Below are experts of layer 4 (counted from 0) of a mixture-of-experts language model. Rows are named router (the router's row for the expert), gate (a neuron's input weights, with its number), up (a neuron's input weights, with its number), down (a neuron's output weights, with its number) and show model dimensions 64-127. Each number is 128 + 32 x the weight over its row's rms, rounded and kept within 0 to 255. Numbers have three digits each.
After each expert's rows: "comes before" lists some tokens at least twice as common just after its tokens as in all text; "comes after" lists some tokens at least twice as common just before its tokens as in all text. This comes from a sample of Wikipedia text that the model never trained on. Tokens count by the router's weight.

# expert 17
router:099170216167167127097087092111132084146101147110121113104144102117170124163101143133119086095146142117139153121126130136152139155127118088131152074124082055183084080127116193094069139063106159
gate0:172173124166139125117148099098131172117076162087049149117126106104159122119095137165142093105152069134146131160139140129111124144153072155120139185091133145154151066210144132113139204137140136
up0:154157177159088109156120144117103152169149094186139150129109137153148146132152146144185129149169072074125140146080091152100122079115118095113126115105122174088113132067147101121107119139111125
down0:110095075067083123103171114164205116085166095090102165151134145105162136089127162033138064108123156146125134098087190106139146090116117136090137136146052141118105116092122072176116102120109123
gate1:097151170164192102098111128070107110104163131181113103077101082071139133114116197133140116071167169189209152130122119097091121157055135139080117142097084107145107102083094127134180133090079143
up1:171127071123098111180137170159155081103099140125130086117111137145156098107127134085140068171172117113148129104176131096197135130122113109102107110164194089112122117106089101138168089175162102
down1:085095135158117095117138120115161125177204127104085109103175150132135165165108111064130124108213090175099123152154117165132139165093119100111083161138134171134109131072150112072086200133169110
gate2:180140097168090114147131185142131131144083181083156086115166104094101121089119146092122149157200076130120079109135159174097142167171126143144177122161108128148130153094060141155150149114106088
up2:117079149173160132125119101152114133084136039119131126120090181154132122099069133159158103103173108125179128156136095114135109078099191161114146127157131124125104214133070100143089076053120100
down2:214117125111167102146092084112114118126085093106126128156168111156168179118150113132127111150068151139096149082067157048127157133127112167155186183165098134099117104131124157082085137140144214
gate3:167184133105112077099170140126145145082196154130132076084200078105132095154072081122107108111126090139111137108158110161089136145149196144154121115144152091137116133067074190135062123069156154
up3:163153158169167140114113132089151124159130085092230175152113122121163107095166144102107138161097155120128152059154148182118114134119131200093065141113145154103052123049147085112145164135107075
down3:130137155130119139084093117125177125150157187117182161107100162083204104124096145159107083113070120160129087110134137163149114150118050131143145193124148168088187081129134118113129099115148143
comes before: " ", " \"", " a", " member", " American", " first"
comes after: "\n", " as", " is", " was", ")", " for"

# expert 47
router:126131135149135150105076105142181124135064148073143124121160107064143147118071137157159123051122135137084129168110103167176089140118125077136151131119130089134055087072123109108112107118119146
gate0:185141164174126097111103103113082171059109107131168114131117155117102157112133155147137192121103137156162116114162192159122147177127156134233122134140129163085100076134047157130087110111144135
up0:145093060065107122152162120109128057112156143138120106125131153122181072120063152121126075080179115105145150197087094108138138126128129101182162093087161096207121134112174116134126132109126107
down0:141188183094141178117160148134123055151127128148136163149122118129116120091154125096099098108116136116055097057122100121155165164125143117087187130092163124100133118100166075119171121158149135
gate1:102152162146140054187124138186138089130148135091205158116155099113067121123080160069090167100145162093138165172146156141115111121112107140233099124182141093071063120174140123158162077136126124
up1:118183152111019157112088089145129165093128144125178133135142110138136141115097131126148107087181164122124121149136182105130108148149153098166167103159118191142115189098111100130103150118121058
down1:119131132084086156142135137103120114101114149158141122155083114106076137095119180090129097122147142096099159178125210162137122141131095155083172140098087131088132153121109130061123159112155133
gate2:107090151145138162151077185170106160107048209083180110123158148118131219073124118164101097124090120159162163127110094109131114138160090151178178127093143138090101096121112078115174124114117158
up2:170151122114113084178153103100142125175142068143104184053185149119156109171166093125131120153139067089141113080158112123114116097110148132113128080102125092133137144173155196166145093123183128
down2:139173149155075102135157122129183157090110065149124112147177098171178146173104143175087141129096132172173080095169127159105146168105138126094078145107146195132150108164152123134134165141093085
gate3:102118070099101094113118104151134071153131130088160127122147165153133156140089115088127164129115098070132152119125093146114167103081192060110195135095157130091098098094069113159134147155093074
up3:118097137122132104174167167161093156087138179171047186084069125119140105183128111113087153172162157159124119126162163133050163131056137085104108136161084114108144092084155096112174181113161131
down3:120118032103112132113123184113079178086112131098147165121127131080190068114072115111068103174153096091147207125125104096119114160089101124138124093156156191133103081113147131133132132169080108
comes before: "\n", ":", "|", " /", "=", "The"
comes after: "\n", "-", ")", "|", " =", "==="

# expert 1
router:103132174163169183123088123120165114167093177067173131120131139113147122070122113159092109103108152149109109103101139088123116140121075116168186112114151099153115069120182156132087078074098178
gate0:079070084145170161117099105114173073145138128188116141148128082147147146174067187103112072130044061104098167097148142110104107109148072186203127121107131063184139117152109157159177161158087144
up0:131115121111136173080133139151110124160166143076155161098095153135117152125151155126111140110103138131112217077120109106117113101168128134124074129131127114082136117172108112113135130110107126
down0:112123153101149119105083140140133124100141107124131189168126137112101151232176147081118116121119106072159161092157173100128100118161089120145117172122130103112139147158119123154163081160141137
gate1:183063098112118057159134152121177165154098170175096097113151117129105126042138069073151126134136096135192093138146107166205109137163123179177133136108169132125119137141100091161079111086109043
up1:106172138120170082126073170080122143141110111122147126152173144150157076113141127155079126133163112100189092136115163127084099154160125146142102125158133106101108075144092157145117109105095141
down1:105125186085099101131067145189114176093103151133083159123127106162088121112108136093108111140131128133179146146103141192116145142162159173161127133216121184126167156174132128119143158085217143
gate2:136119160138144130164131182176102148081133180127122118099093092106151069088118094098118137147082089107104125098131100112123083126120138113129122091085139162175093123065157139158148067148119134
up2:163120183126170140105123097114099152178087140143087165083135125136144121129072095144139128137142140145142115177152092126139186098112084094152120107201105121073164173144116101120107142066101158
down2:200131129087111136069057127067161066103125093089103105144188120082126132160147203119093116123147134116113183133139090132184106187121104127103153149136155068113107159133113135105120142134115124
gate3:114174068101143162135125144155165075113187176099100126101105145199168115145121157129135136119116156114108105192132136086139111143059129115204133093162189114156140150165160107117133099184074128
up3:192198082176142178124135083103135137157106154192147163119096107119097125195150116150115097139137136120136152125131141179155194108114130129130146126106173177149125156144111108163148144033118083
down3:152109134136197125076121139126120112154151172137121150118155113113112104161055139089100146202135130147093107162105173144127147096177124083086070083129177120174122122089156130126118138123062117
comes before: " of", " to", ",", " in", ".", " for"
comes after: " the", " was", " a", " and", " to", " is"

# expert 34
router:112136174151183158083053114094138091141104167082117144134108095088147144128117148165136130090131140167090147156112090140215095100099157082137176094122109097113147079053113141102138076067138117
gate0:159112080119112067136137120138143133118137150084102153112096098095148119135141133138142163109118091204158175143161122129115125153126135097117177132122135109138062134181139152116146151112129143
up0:162096114133091176132108143144169117196117185069088165133094029083112111128116127106132159126082117099125158146147149156140140112128187086096170139141081147129081131112102122201162137147124108
down0:094134180154108104165134088108090096097148143070143138122134157101129147157132131097098135133094142097097124081139117016157149136125108133108132113156154116124076152099125119101093097150136177
gate1:134163167121112166106135126159116114103161172121130101186131117127208100151112092137137113145111167126143105143128113100179113225157083136136111204159070170078133145176115121060185085096061181
up1:163136170143147104152125131099140163127148096051133113105114154126129119136155114198078119105148119113132195096084074145144101092148112067109122134112065139139145154110152155130125043093159152
down1:164066096135143087163169072067160127103135190099062121120125145145057079075208105147118151157168138160160153108093103107130137129148136146101192133122117133091067155120102162148108164150100172
gate2:128091167086101126136085124174113153125166142103101093096117116015112144151147128189163129113120123185158186088101124097173199157058095092136190130127165117201090062113166148131182073121143165
up2:118164135113117174132135088158152126159105176112131077145118110148071172118115098144102173131151174179152114121080128154161121124107147143168180152173138128155096154048145203128127062107096055
down2:121125131134123134129107163112109139180138142124132082137090171147177158155105073086077164085160127120192080116126112193121139097182156134096154088124112160116131157159091126121090162161134094
gate3:101077122123117137130041127163160135055150165125134144176105131132157155131103153101083106124078157143131030112120148148091145100129133155167102135176169143060145091134121134130176151117125053
up3:165086130124124109140147146141162117098131151135085108121085124148140136128128188103145136116073081109119154116116107148131100140131084119137179145115103080134137038119137190108114082056162116
down3:166131118122081077156120120129104152107087130084169120110172055154110167121139106094162138170155102146103167205143103112137108164117159162109141132116145153111109098122153160159198193115126165
comes before: " ", " the", " United", " The", " New", " List"
comes after: "\n", " in", " of", " at", " Location", " is"

# expert 12
router:163141177124174182070104042112187084117056181115190138141132082074092123112097140161103111087110172156040039145100157073177147121148165092111157115109158066162089108095131138145151108109149199
gate0:188109162152107124151160177123104117144125212125108097076179137151147084078114066159104078123136164130107155088133167086106130142161161111113223158130107102096111122101155211153131146105101137
up0:100160112107164109147197138107167140126100097127154138155095006142110141137199114118103149140120132141095109121110141102118131102098075134115119134113167121101126132152218117161095100137126163
down0:128121179101091101141179115112137153126121159093135141103170164066146087154101152131083124113105125090114138120142094110143167129139166175176138104108044132102109147134144125086162063116126237
gate1:144153127105150135132081101140113135061071091100116111127110121127112121095116058127123149157143111202111178136115139132086157163089104168149114141105119111132099170124159148099070164132095113
up1:124117106111123118148135128148130183091186084139133121163120124062106110158157106193177119107165149107144124168147157158119135134113158108159164077136124183146188074095136151111146158118056110
down1:083179092148110114172112092142108119166147128163106067125160127164175185095150090102136123087161084161111125131119125112103125115192082170147095167159100072077143103180145110140130166180054072
gate2:113155130098120129098087065131158096131137165135194124092141117121080069132128076153136103156122126153217090130120136125126132114129109125092143175105111132141164116119140134129121137150178107
up2:137100150178142171148112143134133190127160154172170112157134160154155164118145122128192123138144092077119135167127134161100176126129074162169124109196151100166163158158053098142141146197093105
down2:114137177117133139106117126154143116173138125109070110089112087155142146079116130181130148122128149136118094095082117104173155132128085095135085109132103129159077080128106118073093141088150132
gate3:177139155066127099124088116064145157098135111112090146109135088100084127108117090104136159108126096123062190186082125129197122157145129181112169092079065186112143185066178160128124137128150084
up3:139051211115141143157151160109094141117120163140130052151111117110143123156085097162089129156177064121089129139141100099173214144117079147103111158155126097140174118135158125121126134150169077
down3:159122116137116169158178091167108126109111041092145110153133093092193106114086131103178103097115085096152106175112113146137138115058114161092151176114146126126101135097176104178078080136100163
comes before: "-", "\n", "|", ")", "),", "   "
comes after: ".", ")", "9", " =", "8", "7"

# expert 20
router:142145166157151155137124132114151103145123161145122107127125112059160108107095126161141138133132163112074121132128159139145086143154114103091174096089157090152119079063182199102132098081119106
gate0:117081147153166151106187160119169120117130108219133096137095162119193140140083192145144117113168157119126142162113111105119134101091155144127106117174132155175121108135160192132131141098148117
up0:109159061157185106132132108164123138122107141170178127133117140109147131161126126142180181128162150067127127088114121179128109208150170163199113080132138148152161064165096123078143102204126150
down0:112131154188123132144174068164139157167108110154083171147152078145103132109144128144159128183152138133083186145146140183155110121120129116159129155113099177162149170147111128118107179145101135
gate1:151098108135122103126140140129163092077201154179164099165139116109081132164077138133133137118130131135147155126080185124140155145171139076087105165121182110176063137093206128167100072120055182
up1:179148119134100161117102156078107172134167133142123146159111212140118130209161093156126122124129097172098152131132121153082103138056149143063111130179156097168140173111228138160119089144138187
down1:149136100103134105089130184133089097157113151166176116125156114155141110153131150092101155126093108107172104106132142131161186106146163149132111127146107177129170138110114154132153122082165044
gate2:158130122144081115110128149104101179182119081155154109132100089086158160093127136125162087158117194117117123147123116102082150121106161112156084145097113130118095171161115075127146085090151099
up2:161144108098169179133134126128151081147148086129116156119099145131119137153134121079138131136173095089128154096138083107067135090125075129111152129168126125125149102114100131082161158161146146
down2:076108106099136122125169131098120142113164063146136183098147140135165137175104131120156116124146075158079149124165164075129144105134079105151185188129094141117190090144101131133111150146109166
gate3:109119059144184107075201110154184132172118078134109121087159112152112111129146099183089121130094064147088055125074142087088070196131144142085148121133124063115163087143095133124130134116127127
up3:094127219153120085172088139104095138122140122144133116093110141127182125183100094102129082088119156150116020102142141130126127140128088128171103134137227133134181132107120175133125102087067140
down3:102115137142106091112093131153129107107169135145123166068142109122122159159108141136130170190145149068146048068094092150080124194138170173138126109121151134104130104095180145109138091149191129
comes before: "0", "1", "9", "2", " |", "3"
comes after: " ", "1", " |", "2", "|", " ("

# expert 40
router:148151134122157136082090093112153118109079145113138073133119101085138136099114100152130088042134136144104109144156115097196099125194127085151119108109162056118147084104145136137153087087082130
gate0:123130105090102144162142092094187111137098125130106172079130152159126167122164115133116105170101109129111077159092142107163064081130113113053154135129176167096162117205151124081123116122133101
up0:140150187083078065126176136167118141122081089101189135156122083174148133115076138097103166119078139179140129098154124118138182107140147124109136142110151114145140170124125038084079153159096121
down0:117108107145140110157129079102112066100100158175078135152136172127131099094136154105144155136112148124069138150114145102132182117112119082092097135085145096103143058076217160163098114173179089
gate1:122106141147107149144136080092115111072121115158130097142112148207115115086136166064116158100098168104089095083151112146097120067122134108157127130124138099111111126091138083116166135096105107
up1:135096137122166167118115095110175143112095103150114106085173064197213105055088152108190118092111101136078082136141100059122125108122136111104148122120152080100122161124095133086133098099117110
down1:154109119142192108101153088099114087100110148138103102102134083120154118145077178118156172112134104162160086130127108163072123172127176073103113188146147105121075171120108059138117096080179124
gate2:176126171139078113152092100110097185149107073111162126120125117105126073142071109127117080197147163093133120165164077082087123143090128138182097111115155175135087155055090148109122156089152121
up2:113104107107139147053114098115132127212080138116128116156134150110154088121100082144104171209163138065095082137109065110102167090084158117101092116129139178224134167060127087114174096099133158
down2:173113094120163122171097169137188130140123216123067148152156102056143183139115105105154133169138161133149128142140089135149137138110105133131089135116112152122056074101100165119151124192172189
gate3:165133043092167105165151157138115170132135155117126151143132162083161097123128147119145109140143186103046142095111110103136103153162110127114192134143140077105182173183170099105167111111159095
up3:132174086112178120117123116122119158160098135142112144109192140102110123139152158090122125102153121191128106106105126081168112128130141112179138163112126125110113158139169135079164113115097076
down3:113087139134140121137087082120118142103187155119090100117156124144123172154130130119084074104179124172058094118104180174166139161070111124114151121099147151148067103094117094112080108122169158
comes before: "\n", " The", " In", " He", "==", " It"
comes after: "\n", ".", "==", " ==", "===", " United"

# expert 23
router:110116139166161181104094102105180124160147151072162084126102133112160135100109156172099134134130138142125098126124099105166086175120134091107199139129154085165152103127221133139123085098117171
gate0:160172095142164078150115071151109094086102162077127085160177182152110070134143049188111062214097078124123080164062133138146120126156157099079126139116068083120170114135139065137085145129171055
up0:167133103119100127146138103100145107172146130125105101139158129102132161132089163112091102156098153112145097130196124089118130191130091133168137101133135123112169103109083068142118109134137096
down0:158113132157107106113136150152144118217106070085148081158141105168157228162132152173135113158091146102094126146097073119177061115188174141142151134101137164141120124098167090152097115090106131
gate1:122145109086178114083111131164152056100136059110141119164208100121113081147158139083105166131137138123194115114172140146111083206087109154130191125106127161140143180115185127175170108079179092
up1:196164177200130127084112084147120126104087152066115134138105139142153147161139141099193092122085186106076094003112107129166125055147165090094157152128162114126150138156139098087157108133087079
down1:117101153161158125113165147110117147070161156133093122182119085124138076131145138141088092081167076127082104121065086154107111097102092147123119142141155182070161105150085184103086119169166118
gate2:156156123122076095123145178085170123160156181190083084139134152149050158127107071116103149147107124119124155099147139064203152141080153115166069115116167105123104047153065143088163155101181132
up2:152159115146169155121105124070099180110083138134129120117151120132073110149142137148126109164138148199134094109147127109135068128162138135116150104130098126138092153127087125138166135122102115
down2:109090110125116084085177137155093160157101207062103131093093114121100175105093100177156106170130146137118132144130134086072168159112152091121150137070179085131116146138134160163158145106143144
gate3:129115166050176207153133093158162166117174135075105088180161128142170195143137151171111112160157083135141112106123153096158171148101117080109168088116176103157159085161218139120105133110117119
up3:166098125200111099173136100153206127127166115116133160186060129136126111043144159124077140128105183123135145139158110139156151109087154126163132105109142136087166077153212086112099133158067161
down3:134136163112106111165143078075176142189168170133152157127114156081149100058101056133145120160161131160079125104132128093223152128108133146167104141106143126080129162124169048141147096106081106
comes before: " the", " to", " a", " of", " he", " his"
comes after: " to", " in", ",", " as", " and", " In"

# expert 6
router:111122151159144145098095101118161084144146136089158152132149142081170121090106176182101138099114136168071115094145125160144107148089165115098128110138152090151107085115128121119052136126133146
gate0:127158119143144128094103119139137151150136131099197156111175108145197091159117113049117195110139119117080131126156191225142120149150151165129146145118154111190121143119104082171095117113144180
up0:105159125136113111076158146067150167087138084163166078141148158151121133131101103092116143189165116132132129107126189166079133096121089139132084143110181125151138133094110093119131110124110130
down0:095124113148121142115100128142163140097152130112120101091134131082149115092149128089115078073154100172139157104119185106115127153100089177127098176066125115109084094150117148100148135115103118
gate1:158160100104123094113114120088122145128130106161165119116178113103165164144141113131161145087126131110138112150147113110122173113179097121138123078151130164144149209107169112184127147139151121
up1:089093135097183100138144150172177091209130115176119132133163146146050176170149157115155101089182116118150111116149123107182115164153157125170138137144141149097151085159080127116133093148174150
down1:129137152189089135087089134121139094141088146099082075153171142104121130191127069130073146070118106183142092134097140170087150117126167136133121137136097099112098147103156101107098147095121142
gate2:120120132132155056129150123166089098123090134090105105124120167147131089121146133101086072145138078142125098050142178131105125132094134163142073131123181159066108118039087127159136103096113147
up2:181158152090157142156131130124206140093071100115138046150146116143106151074140153154140160123122134140096087134142118118180125090124112139135105092155157108170149173157114123118156145165168082
down2:069193152163133189123099222116112166132153105133140129158132126112090136172180075137133142111126111102150134135165110188175127220196136149089143158103193119211090106082143153108161113102126176
gate3:132117169151138148090088059158123189119145224090148128114121170152192107118110117107166117114144104126105108134153082069200144169166203134114098155103146188130067130146165121170115129153113090
up3:137108108125189142155166148101088133153094070149036135125100113159088147128134051125120148191176078128117154118096123107128161119146094111149135080078137145140150135160168123168115114112161099
down3:091155146144111177105166158129134092147125142122218116104109182156072085197157124093110104099163135111157098147128090133144076186124107140166145126148107151096120047120106069202168133135131096
comes before: " ", "–", " years", " \"", "th", " round"
comes after: "2", "3", "1", "4", "0", "5"

# expert 2
router:090150170169145160124118058102180064157121152070179130159135116077138117129117155191111116113118155215083123133143177158182135147116098090145131091112140089174088124091149140095105123085118152
gate0:145139093137142139077152116139164102091167155065182099150141146101089099088092189226118155138066062053102074133106060167093149113114092087081107156138122139138104153150137150125123108148120067
up0:120059084159158091198115106128106071130093124154152102142114068141131148161182138115161039089164122116123157164112138135072141118167169115189123143121157147184093181100124109117176151160137158
down0:163087106145149122090103138117208088134157152122114122101080167117129147157141140140175130151173098108151209145116168111164154150188140164136087152102164130131154141124076145111072153105132160
gate1:096115108162062115088084086093167030147114154128069107135098122097133079125121186113095180131075137085114099113106141177132144160152134163119141101131162102105155180153137137072116182108133096
up1:106139168156204164102119184125109173177185109138183173130094113143137143168156115084165156136145110116146131096161083086069108082122176162107110111106060114150142090166136139103105142167118161
down1:122187167144129124137122087138125112097101090133147123155142142084143099115166109168103071110196079138139122139132099071105087136109158148124118103109121197209133079166109144088092142107097149
gate2:047080189112096179140146086105119146137099164140171167160108116137152088128102086086113154129151146168106160125119189166131131138133116185138147109122100139119146142113132127171093120086140080
up2:142114117134094110123108110164148138105130120090164106151153128132053138139187115125116151166164115147103122163158114145151127126066118149091150155114137128169130098088122136122143127158126155
down2:105083156130144100122170142136141089178081128119098188155083150132127154095185166068131127140135122067150099107147126143098175179167077126065168159192130100146104080105090071187134099147046158
gate3:142067143103125128135147105134144163117135162138154159139157108044187151134108113136138117095050094117124138102172119127137152110149122068176156142119146151057152143119144151121145111103000122
up3:104159113113098102148153125134128116130127117125096120135094174082130170151087171146097111100140201166142104121113155156072109188101144143141202150132128190101111136149097167132082147139165094
down3:019106151145090085074158124115159126107109133146161146137081162131160141158149103179127092113098145104150127135069073140098134132091107111094143131131155134056161128081152169082124138076165082
comes before: " |", "0", "1", "8", "9", "–"
comes after: "1", "0", "2", "9", "8", "3"

# expert 38
router:117166138166165172084084112113160094158132148105126127154116072108129141116111143160141090091090144143095073151140129157154106146111084087103169086091151096176082109084173172070088098100081158
gate0:049065135115172096106109134154223087123157092112094086132124077124165136077154091120120164122147122089102051135166151157117139132101129137127128107102172099143129136080167101086170111161144097
up0:129105124117080100174109092066165145149053100184164105142139129064175174135167109140116080140145143107121135149118175151130110069069138151155118172180101112099145138146148131154129161123117181
down0:043127075148171177115138109141149165168129173149180083080108103180097108087138090115098084071143177156136103147156129160154065148141168112169140161110146122133050118117135136092151165107126160
gate1:064117119068158128089114099189115136091162157146111174108099105068133094063148157122074168086155051152145155121138151138103131173138154162159155164070109119108101119109116104115158160119180091
up1:152135138177121111108143186160137127139142147098158131080080174138122137144109111198145129155146172106123173171184169146132091130103139096137161121113122144128111136123182140139108217146097120
down1:069169072141123110133125125131130168144112122112088103151123158083088112141094105197179127124147170182101074093151075129155081103164178171142118103123086170141158100112112160157094108112120114
gate2:068107219145103116181170101154131228131119071161104153105116100132147054090129136133145118120144130121108159108143082139126070135106123206163128155077156110195094130155188168154126141100126132
up2:137094108137117093102081127101120130099094091148116082134139224112098154096137148068130073081139064150139164127149127063127171168084094095124103185137116104162124089079099158110102087117118132
down2:070055171065086137119098182060110142110112142079146153149165166122083127107164137092131073113130090163131129115079139135126035142095154085166139120144058089096125114133092099047090129167109087
gate3:149138205100176128059090151189186123104099076091121099137119136139130184117149157158082150103112117187102083136139126098122102165139113131104049153029106162108143183140078096107141144152158105
up3:174132198145190192212107123128148143127111178148115183128161092079188128063148063133161139193141098148117154118155170163117122124113081117109110129177133111093131119108125119122113198128163137
down3:103135119109122085147120165099176171136074157153168146120157171145177108102207228152110129145177133139090109130123151175124146132146176097145109111131159136054166165132165154090161122094104105
comes before: "5", "4", "3", "6", "7", "8"
comes after: "0", "9", "5", "8", "1", "3"

# expert 45
router:109150160133179142115139073073153096130137110124128130152140110079139127117117122151136128118151085200080120124145170127130111178170080107174151112069162091127105115134172153095100127086087138
gate0:149108114170174063099167104103148085111079079105188142122183114097095096130107172195121136127085087171147062129168135083109120088116112133101084067135094095147161129160149125128085140191097119
up0:135120112167175229176140131173113087110155092133149106081144107123153168154132090076141130099175148161134138173073080112074161115113096148114163178173021168155125138104143090160111108098097089
down0:129101130095184208154105143174136151151081117119104113125121139143135168190148091137107151082098103143090115170050110092145127142103128130156078142183134133210135122127093148115116133094129106
gate1:075096104168118125206105126134131173180073139162142196189103119089112145132160074124075104152174140155104177181141134130081177167124078148115153094168191103145109116145175116088138110171151074
up1:103187134113111177105196087201163128150085151099138125129128162083112123103177163133147143103152166136175147156112141185138137129099132159141130112172159187132133128142108077111130107068117065
down1:085130116108108216101114159107130137124086083112179140160130127095114117098129131109090117118128130167150130084114065181103165126138157171146111161097159198091137151175142119189101135074153113
gate2:098087162102088130125053143142135099123105120154125096122186131097137106164139124156156087165139146086123125141116126151170074105162121114125138180145090092133116119093123153067053072136150067
up2:120113086116084080139112117138055106127139126174092087115161179158057133098157117138070089171106087108117115162133111145101119110154133096163166117131157157151126116151134102197139101115187164
down2:136135136155063172117133123133051085134081108123132196105103123115067132098159108110111059128089114134164108150123076146143188171119070133168157183148118125134133159122099135127144132117131132
gate3:138119108147142150103133148174114094117088105124152209141130068108184098074077142119104198069113133128081162147125172144114109164143096165141104133152175167153153052138104138159161151096098072
up3:149123146093110146094105114116153157105192093117127146105036099130161104131066071073158125138131150118101124044160123161077094065146172126080136142109101067093180101146146176158118122110121130
down3:128178144139105102135119052136169118176154122120146120145127182104156051138132109178134080187154112108176164142188086123081140054178164147104132116120127047179080148105099160141122110130066093
comes before: "0", "9", "8", "5", ")", "6"
comes after: "0", "2", "9", "1", "5", "8"

# expert 16
router:142177145133163180167123081094148086207077159096142144119128101095113172075103171160138083126130141172114139146139166105154129180168066097127195081110104122145129099113151120128129137069101158
gate0:149090146105081193094147130111164104183135150080119150132158118124120057088100196098169133113118148091155113127122075157130142108126060126158170129099119139148163196105109126164140146183153140
up0:163135130161091132101116093156170157079067170160134156163145129114193142093057083158138171074082062130144076167103152149107106168145110129156112065151115086103158107178021098092080071108136031
down0:047100104169164118139135113124091131155139097098078033129134150072147055162088068147078123128173130139104112102136145156141096143073055145120073174084207143140082120113139101136078084124093127
gate1:112083145176098089150079091152114139112151072111139104126144159128068133078139099188108169123177120145082179140161129080154148120141092154109147110134090110143157107083127063123101096127074119
up1:127166195131167102110152151128114171093116148070121046144152151163165127102127157120156157175114137207098106158100144138082161092158147139120161196099181138101147174178093150116145132142154128
down1:162126132098127152106128161132123098058059158099096177163143113158104185103136183125149091121103171160157123165143150151106218131140184138140110144126182092073115152125158110149185143174128143
gate2:118158122128101166134188149101158083164113143125146103154191113107167187134111102149147146127181121121181091134142128148125145155109047149105155199166181192098140135133107123150098153120113155
up2:154096166145109161116161132125152181150133170121158118110117133141088138143085109149085141121112138116178184097075154114157026129120162097107131143202141078115160133092126104131175101127145163
down2:149115159159183092120098157174194127141169145076171101163080173095146087172092085129086111125078072114082175152120154089175124163129128065171113129139119077113128137102095175069104178123126112
gate3:139150173143067112093130116123083128125065118129089100145147135092097138131168138096104077102076155105093145178076092193120140148122151087052141080170113164135136028151169108138170116136115078
up3:170110109153173108119178161126135106095202116095170150152084140143099101121123132159108121135153080162088087139204073087131128179101166099139192114096139123099084154138134113134047131130066168
down3:166128139116208143149118119156134080103059145131119174125141145105097109127136112118161040203168172126182184141104132136153140113152160074149106111083099103117095160096104137106135131137155089
comes before: " of", " and", "'", " in", " was", " is"
comes after: " the", " The", "The", " a", " his", "s"

# expert 11
router:141157105154169149055076078072147093191131153075116116092079111088136142151122176154121147122128181157098114146102129148132061187124136099132145091102188057147154089084140137091091076089149161
gate0:129110157124062137112148096109147131145185088080137117124135145089146115173156141141135072140125147130139182117160166129125162164153115137066055146084103160109124139095136134112120137139169185
up0:093117081144067141147126153149099136158120135127119104138121145110051116124117094131172164125154165156152117139172061145142146132098153146147157137174167163150195144141127110153065082092128141
down0:162138131133096139100093094128133091162110207167151127135095204136077069133159173090057146115059146120153148098150086085065143088113149122093161125097181122124138120121150130141105125133158179
gate1:132101076133160092097098123117131149173143153095148139132127139109126074174152109122073145144134123096138149174157145080112077109182194133131159133148118162171146094110149134104129124187128132
up1:112101122149231146141122062109174143097125169159148122130131109132108195154163150085155144086146132138081110074141099168118102126140133131148104107125180104113160115080118107131126149141102058
down1:171077182141146125100133102151144173104118128163094144115139134124115194126141079135117184136087147173114187085124122070196135106134081186129100118138092130084157141122139138196123088130186088
gate2:155134086139092154103061148113074118075134112103164120145103129137143160135070175106117125056154164136106119101112170130207123105175141170124076136062123149090101146127142170071105083127147126
up2:178135107123169163121115123112139161117102196159069129103148150131160116143118120149149096144068123153075136163180097086143205095145112083125121138121078126069175130131079156119112210129134099
down2:180166163162132117207190128107130159179116106138143127116139114107152112124128082103096134161117146127150056136114116108164136166097147127113120162101135148144162138142108129139103138115079100
gate3:104094140157112110102091087125113134169194085144074091143126129117112098135109146044185109074117178147185143116192114180101114151090141138089061144180104160166149094147150128105124129078100070
up3:138082114101169128094152157105118112132122134089159120113127149077089142151182132177093135144085091139175074085122083165107172146118115111103129157143178086022124142168049157086109137113091178
down3:107112152120142109182129127078143146177143116084140150134120132205108201127123183162135112163140119119145098115156084119198175063124138142137119092123102202117113118096064112149112159138129093
comes before: "\n", " ", "|", "-", " —", " +"
comes after: " |", ")", "%", "5", " at", "6"